python train.py --n_layer=9 --d_model=192 --n_experts=256 --experts_per_token=8 --d_expert=32 --d_shared_expert=64 --activation="geglu" --moe_layers=[1, 2, 3, 4, 5, 6, 7, 8] --router_score="softmax" --normalize_top_k=true --routed_scale=1.0 --balance_loss=0.00458 --balance_bias=false --router_bias=true --n_groups=4 --groups_per_token=3 --shared_expert_gate=true --init_std_router=0.0198 --lr_router=0.00064 --vocab_size=16384 --norm="rmsnorm" --norm_eps=1e-06 --tie_embeddings="early" --optimizer="adamw" --lr=0.00374 --beta1=0.9 --beta2=0.98 --batch_tokens=131072 --seq_len=1024 --train_tokens=664700000 --steps=5072 --dataset="wikipedia_en"
Below are experts of layer 6 (counted from 0) of a mixture-of-experts language model. Rows are named router (the router's row for the expert), gate (a neuron's input weights, with its number), up (a neuron's input weights, with its number) and show model dimensions 0-191. Each number is 200 + 40 x the weight over its row's rms, rounded and kept within 0 to 999.
After each expert's rows: a language model's description of what the expert responds to; "comes after" lists some tokens at least twice as common just before its tokens as in all text. This comes from a sample of Wikipedia text that the model never trained on. Tokens count by the router's weight.

# expert 28
router,222,135,193,194,239,161,233,185,192,203,198,212,185,183,231,196,272,209,237,213,220,177,141,218,130,244,145,224,119,188,211,254,261,203,241,266,234,260,279,257,185,172,200,192,237,115,139,185,179,230,213,171,168,202,198,83,120,167,174,238,179,169,259,139,206,256,217,144,201,253,257,149,208,182,202,195,161,215,182,159,145,296,171,301,162,167,205,181,152,259,149,148,223,205,184,211,203,197,275,178,256,162,209,248,259,260,197,209,145,288,158,182,235,239,180,199,231,189,140,202,211,238,162,224,183,199,157,217,244,196,171,220,186,200,208,199,242,204,233,249,248,201,200,242,156,241,179,251,221,260,185,177,196,200,155,118,254,146,168,215,217,186,135,181,249,178,162,195,260,189,142,235,196,143,214,187,189,228,211,252,183,264,231,128,239,258,181,172,225,244,233,238
gate3,230,131,168,262,203,194,169,154,254,153,226,211,210,226,234,298,152,242,253,155,210,117,188,232,198,141,166,149,269,157,244,239,233,137,183,136,303,210,211,168,202,116,153,154,187,199,193,242,174,204,212,192,131,203,190,210,230,215,244,153,196,235,180,177,197,204,245,215,186,245,196,260,193,159,195,272,253,198,157,198,172,223,200,222,178,170,217,237,163,229,139,173,233,197,206,240,198,244,224,215,199,97,231,276,240,216,170,223,178,252,227,163,259,158,198,233,255,204,206,263,253,199,304,223,115,147,204,201,218,174,205,210,259,224,159,162,205,155,238,261,202,199,128,225,131,225,211,113,201,192,211,166,144,172,185,288,238,181,203,166,140,188,182,185,153,228,193,170,156,233,251,206,230,143,162,167,228,195,231,283,207,267,243,182,142,152,206,207,229,192,196,205
up3,248,191,198,166,258,145,272,227,116,242,219,223,225,200,195,125,212,133,146,215,292,206,248,209,168,160,155,183,222,196,136,196,199,186,242,217,177,224,178,199,160,249,165,242,225,239,208,200,142,221,190,242,194,213,187,161,241,178,119,287,169,227,226,198,234,160,165,182,277,253,155,164,219,171,152,201,183,270,138,178,277,150,272,190,157,285,193,217,223,172,231,238,185,199,168,224,176,190,240,201,133,259,221,174,137,222,206,184,168,264,220,159,205,185,201,216,188,141,163,172,233,207,142,222,227,199,275,185,194,202,182,196,189,119,159,265,240,263,150,266,217,240,192,204,208,203,223,124,190,188,138,197,223,138,221,157,202,261,286,208,289,198,142,265,214,217,275,242,213,183,204,200,202,189,221,196,258,246,185,196,157,176,201,232,185,288,151,206,230,200,116,229
Description: Weekday, month and season words and time modifiers in scheduling or event text, such as Wednesday, early, late, every, mid-, summer.
comes after: " on", " the", " in", "On", " On", " during"

# expert 16
router,161,210,247,235,203,195,168,136,232,234,242,190,140,188,214,200,215,195,239,167,280,179,211,186,190,157,168,178,223,152,229,188,253,180,184,175,220,222,171,192,180,196,248,172,197,140,171,167,239,212,257,214,205,216,152,126,229,277,229,240,213,295,125,271,218,151,287,125,153,131,221,217,147,181,171,257,174,161,204,178,255,125,205,254,194,251,262,177,179,160,148,98,200,180,286,166,297,174,233,192,207,171,99,151,210,152,211,217,163,231,176,175,179,227,157,232,187,201,142,189,199,241,179,199,173,195,266,225,196,136,178,261,222,129,223,192,177,145,163,197,253,200,196,223,139,195,179,224,212,269,151,159,184,175,214,186,118,139,174,160,202,178,216,113,157,192,225,203,263,212,154,181,184,184,219,208,229,262,232,160,257,201,163,198,188,178,203,222,265,257,218,244
gate0,263,216,162,202,185,163,185,145,102,170,194,168,214,177,227,194,101,197,248,159,129,200,229,252,191,152,136,147,195,189,165,173,224,189,113,162,194,206,197,219,207,219,218,207,186,146,208,118,201,149,140,128,240,160,169,163,138,251,211,222,198,234,236,264,181,141,184,213,163,150,209,181,225,283,250,183,190,197,166,189,207,259,185,218,239,178,251,187,169,204,255,207,184,236,145,167,169,210,229,258,174,263,160,215,220,241,203,223,172,179,187,168,199,247,154,152,152,165,163,151,179,209,223,240,235,226,143,195,248,183,281,216,164,216,267,184,233,184,163,139,192,187,251,132,271,276,185,209,194,234,247,225,193,183,186,133,191,184,284,154,217,165,208,208,173,149,195,211,198,181,170,267,231,253,258,303,298,196,149,156,179,272,166,174,232,152,139,180,156,189,241,183
up0,224,190,169,193,199,217,220,237,209,186,168,200,169,110,191,171,160,196,180,208,177,204,110,162,259,316,182,203,150,198,166,261,182,212,148,232,151,177,214,243,212,228,216,218,259,228,138,205,251,291,313,173,181,242,206,106,195,176,174,227,207,156,271,142,120,139,262,128,247,210,206,197,164,253,171,241,189,188,226,228,220,197,177,171,185,265,263,159,197,187,204,160,225,192,116,194,204,196,182,209,251,170,181,150,197,255,164,245,238,232,187,198,234,235,241,181,142,223,228,190,152,189,197,173,210,190,230,181,203,195,210,185,274,203,170,136,218,184,245,280,253,151,205,208,248,202,227,179,142,151,262,211,197,237,115,225,235,134,258,230,214,154,195,185,164,110,179,277,197,160,202,263,213,180,193,200,201,155,257,210,171,203,206,258,89,185,166,185,213,171,231,219
Description: Word starts that open compounds or names, especially high-, low, Hol(ocaust), wind, ice, as in high-frequency, Maya lowlands.
comes after: " the", " a", " of", " and", " for", " The"

# expert 11
router,123,173,145,162,183,267,183,154,267,216,205,186,192,238,227,211,147,149,256,277,238,221,192,234,222,230,152,228,241,218,202,181,248,263,118,178,233,236,222,246,198,182,184,169,192,148,253,165,153,240,248,185,189,257,143,141,229,209,140,257,128,208,192,249,283,118,309,187,148,197,247,182,205,174,178,180,129,140,151,144,176,209,205,196,180,181,240,195,254,102,117,123,223,159,231,124,177,225,213,190,180,156,248,183,188,184,194,223,142,188,181,209,203,199,235,201,173,169,129,221,177,177,71,175,181,231,236,214,246,171,179,254,192,157,253,201,174,185,188,226,164,165,173,145,245,194,234,229,258,212,198,201,202,221,190,228,145,235,201,122,180,247,155,241,153,236,193,208,206,185,174,228,186,174,194,213,189,190,216,161,226,248,193,210,280,286,205,239,217,198,165,198
gate1,190,236,150,209,138,229,187,236,209,205,265,176,200,156,240,167,215,201,220,161,202,188,174,176,152,167,227,186,208,178,186,172,227,256,190,180,140,187,160,237,189,128,172,145,235,216,227,170,193,292,229,200,188,255,106,139,251,109,211,213,126,293,250,179,221,112,175,212,165,187,239,195,160,236,92,157,157,207,225,192,162,255,230,159,170,258,248,211,185,180,167,187,245,170,226,181,224,150,193,187,188,244,207,176,229,176,233,197,166,264,148,184,195,241,203,269,202,169,169,180,199,207,148,167,138,197,231,233,225,178,186,171,151,140,221,238,195,280,225,162,162,172,199,107,217,185,175,226,245,254,159,178,194,170,148,164,156,280,150,274,212,204,192,221,196,201,229,177,185,195,210,192,124,278,274,254,162,210,185,126,102,249,205,160,267,185,160,189,248,203,252,228
up1,194,182,112,182,157,232,289,244,251,176,256,141,218,168,232,169,203,162,216,200,165,246,141,140,184,229,216,208,176,177,240,247,200,254,245,222,148,167,213,226,200,133,149,186,211,184,194,282,216,203,213,237,216,205,209,239,240,167,172,211,186,182,193,147,173,142,155,223,162,227,172,207,167,217,160,213,152,139,226,214,173,275,229,153,147,246,256,192,116,169,156,190,211,242,205,141,211,185,148,237,203,251,229,191,244,200,192,228,273,185,190,196,177,198,244,260,211,197,202,157,233,236,151,115,124,152,247,225,195,201,171,111,152,149,241,280,227,310,241,206,214,180,227,146,243,163,271,143,206,169,144,196,291,245,180,243,184,206,179,273,261,140,167,272,154,193,222,197,193,232,168,211,180,272,132,236,153,208,172,197,177,228,206,187,244,214,147,184,209,260,226,211
Description: Al/al word starts and nouns in science and medicine text, such as cell, water, energy, drug, aldehyde, alopecia.
comes after: " the", " a", " and", " The", " or", "==="

# expert 46
router,223,145,176,237,234,193,204,168,195,254,134,271,173,225,221,239,182,173,142,146,201,283,215,195,230,249,173,231,234,239,225,105,125,145,272,240,206,290,249,217,225,190,153,169,210,229,155,188,244,171,193,167,235,158,239,211,244,190,156,280,155,180,126,231,198,223,248,190,226,231,129,210,271,267,196,221,199,172,192,171,198,219,228,209,231,205,166,213,250,174,251,284,196,231,109,171,194,265,170,182,168,170,224,158,197,254,207,156,208,182,147,146,200,250,172,253,184,200,198,216,167,196,210,183,159,218,175,172,238,191,246,289,221,129,176,180,179,153,187,256,146,222,161,281,251,266,262,190,153,164,159,257,208,219,204,163,233,223,161,184,256,240,212,210,150,220,175,148,216,154,230,212,241,226,201,182,202,226,168,185,148,195,129,190,267,279,182,237,283,206,180,140
gate2,185,235,288,218,213,218,277,177,170,89,199,196,227,177,149,215,261,261,179,242,175,204,207,156,196,246,231,125,197,150,193,166,212,176,164,239,215,242,193,235,218,149,248,255,241,224,222,240,223,171,160,207,200,293,103,174,230,191,258,191,153,198,223,171,268,149,204,226,189,233,234,273,195,153,170,202,166,93,256,190,199,236,216,83,234,201,158,201,157,170,168,230,183,200,225,259,239,148,185,257,203,161,132,201,183,195,155,203,256,150,159,140,204,169,239,124,139,167,256,226,187,200,222,157,237,216,292,187,152,216,229,197,192,210,235,193,142,205,165,122,147,172,278,195,238,186,176,174,213,227,201,228,174,216,222,184,165,168,223,204,140,200,187,262,222,258,220,214,169,160,227,235,250,181,217,193,206,213,215,217,267,266,165,225,175,235,173,212,130,191,153,276
up2,227,202,141,163,182,178,112,200,242,313,208,148,197,266,264,224,120,114,229,177,226,166,201,257,183,142,219,268,214,222,194,222,165,209,224,169,171,143,178,174,171,245,163,165,159,168,176,182,163,242,218,245,217,121,223,191,184,179,219,191,254,224,210,224,185,265,200,199,200,162,210,157,184,257,236,185,288,284,165,181,209,131,169,310,188,258,233,237,249,237,191,208,281,197,196,155,159,210,233,162,228,199,231,214,179,157,262,287,109,238,180,259,218,214,205,243,265,223,162,157,206,211,132,254,162,202,118,219,153,185,178,209,203,198,159,202,195,221,238,275,233,224,160,205,161,178,198,244,196,185,207,164,193,153,163,170,224,236,193,202,198,157,200,168,183,180,183,171,246,235,164,211,133,247,197,222,196,132,177,216,167,167,259,186,191,139,224,152,188,206,214,84
Description: Digits of years, dates, coordinates and vote counts, mostly inside tables and lifespans, such as 2019-07-07, (1790–1873), 1971.
comes after: "|", " (18", " (19", "-0", "-", " 18"

# expert 31
router,184,155,119,256,207,183,188,219,145,190,144,209,154,146,212,161,258,196,175,215,185,145,206,158,201,233,95,236,196,198,239,254,201,253,223,253,208,172,181,131,232,175,262,221,248,214,146,187,150,147,219,157,178,263,222,214,207,175,185,159,218,138,221,212,211,243,216,222,242,234,165,217,240,244,244,164,302,260,180,130,237,250,216,160,160,211,184,191,163,153,157,206,240,243,209,220,197,228,177,229,220,223,253,206,266,123,150,205,204,201,226,186,251,124,134,160,249,215,242,228,209,175,103,148,211,178,184,242,271,172,209,209,245,118,254,161,196,203,248,254,210,118,214,266,249,278,212,206,171,165,212,276,240,219,164,204,195,173,189,255,247,192,154,268,256,100,155,215,214,164,201,154,175,179,197,199,172,199,201,180,203,263,162,193,232,187,261,217,265,181,200,183
gate2,232,176,238,194,170,275,168,181,225,201,236,209,201,228,228,143,158,173,124,251,210,205,227,247,110,210,177,238,112,199,199,233,239,223,191,209,222,167,200,211,182,133,203,150,100,221,146,194,283,162,125,241,193,184,218,197,234,149,233,195,252,253,173,291,187,271,219,157,239,226,294,223,207,161,115,283,234,260,183,202,167,230,210,177,122,197,142,171,251,249,232,276,192,206,218,211,244,216,144,252,218,254,161,209,177,214,205,182,164,263,234,190,214,215,250,222,222,174,232,174,165,191,299,277,186,133,231,172,169,177,231,154,134,132,212,180,183,227,185,147,210,166,174,137,229,232,224,209,203,241,230,201,236,212,231,151,189,195,130,200,211,193,234,198,196,222,245,195,125,216,170,179,205,265,201,272,230,212,200,130,177,261,147,177,201,233,156,153,244,201,219,214
up2,215,220,215,175,103,266,126,200,131,219,229,210,263,237,259,154,180,194,211,279,205,145,174,251,169,211,128,266,209,188,220,243,261,230,188,218,149,205,193,245,226,162,211,135,137,198,146,211,231,179,230,232,247,208,191,247,225,125,202,261,217,205,193,283,163,245,208,173,221,251,268,252,210,212,171,228,232,229,140,239,177,216,189,222,119,185,227,165,270,237,227,261,175,222,192,222,215,213,192,208,196,246,182,281,128,239,231,148,131,241,166,186,157,262,164,191,288,191,261,164,144,174,172,171,158,99,235,198,210,227,235,163,195,173,201,165,203,205,232,151,262,144,208,240,204,227,212,205,184,203,222,243,225,193,194,138,147,190,131,207,284,173,198,195,238,162,273,207,164,218,121,123,189,251,183,215,231,215,204,135,162,220,156,199,258,241,164,199,199,219,208,220
Description: Nouns and ordinals in sports-career prose, such as season, pick, round, debut, touchdown, often after "the" or an ordinal.
comes after: " the", " first", " his", " in", " second", " two"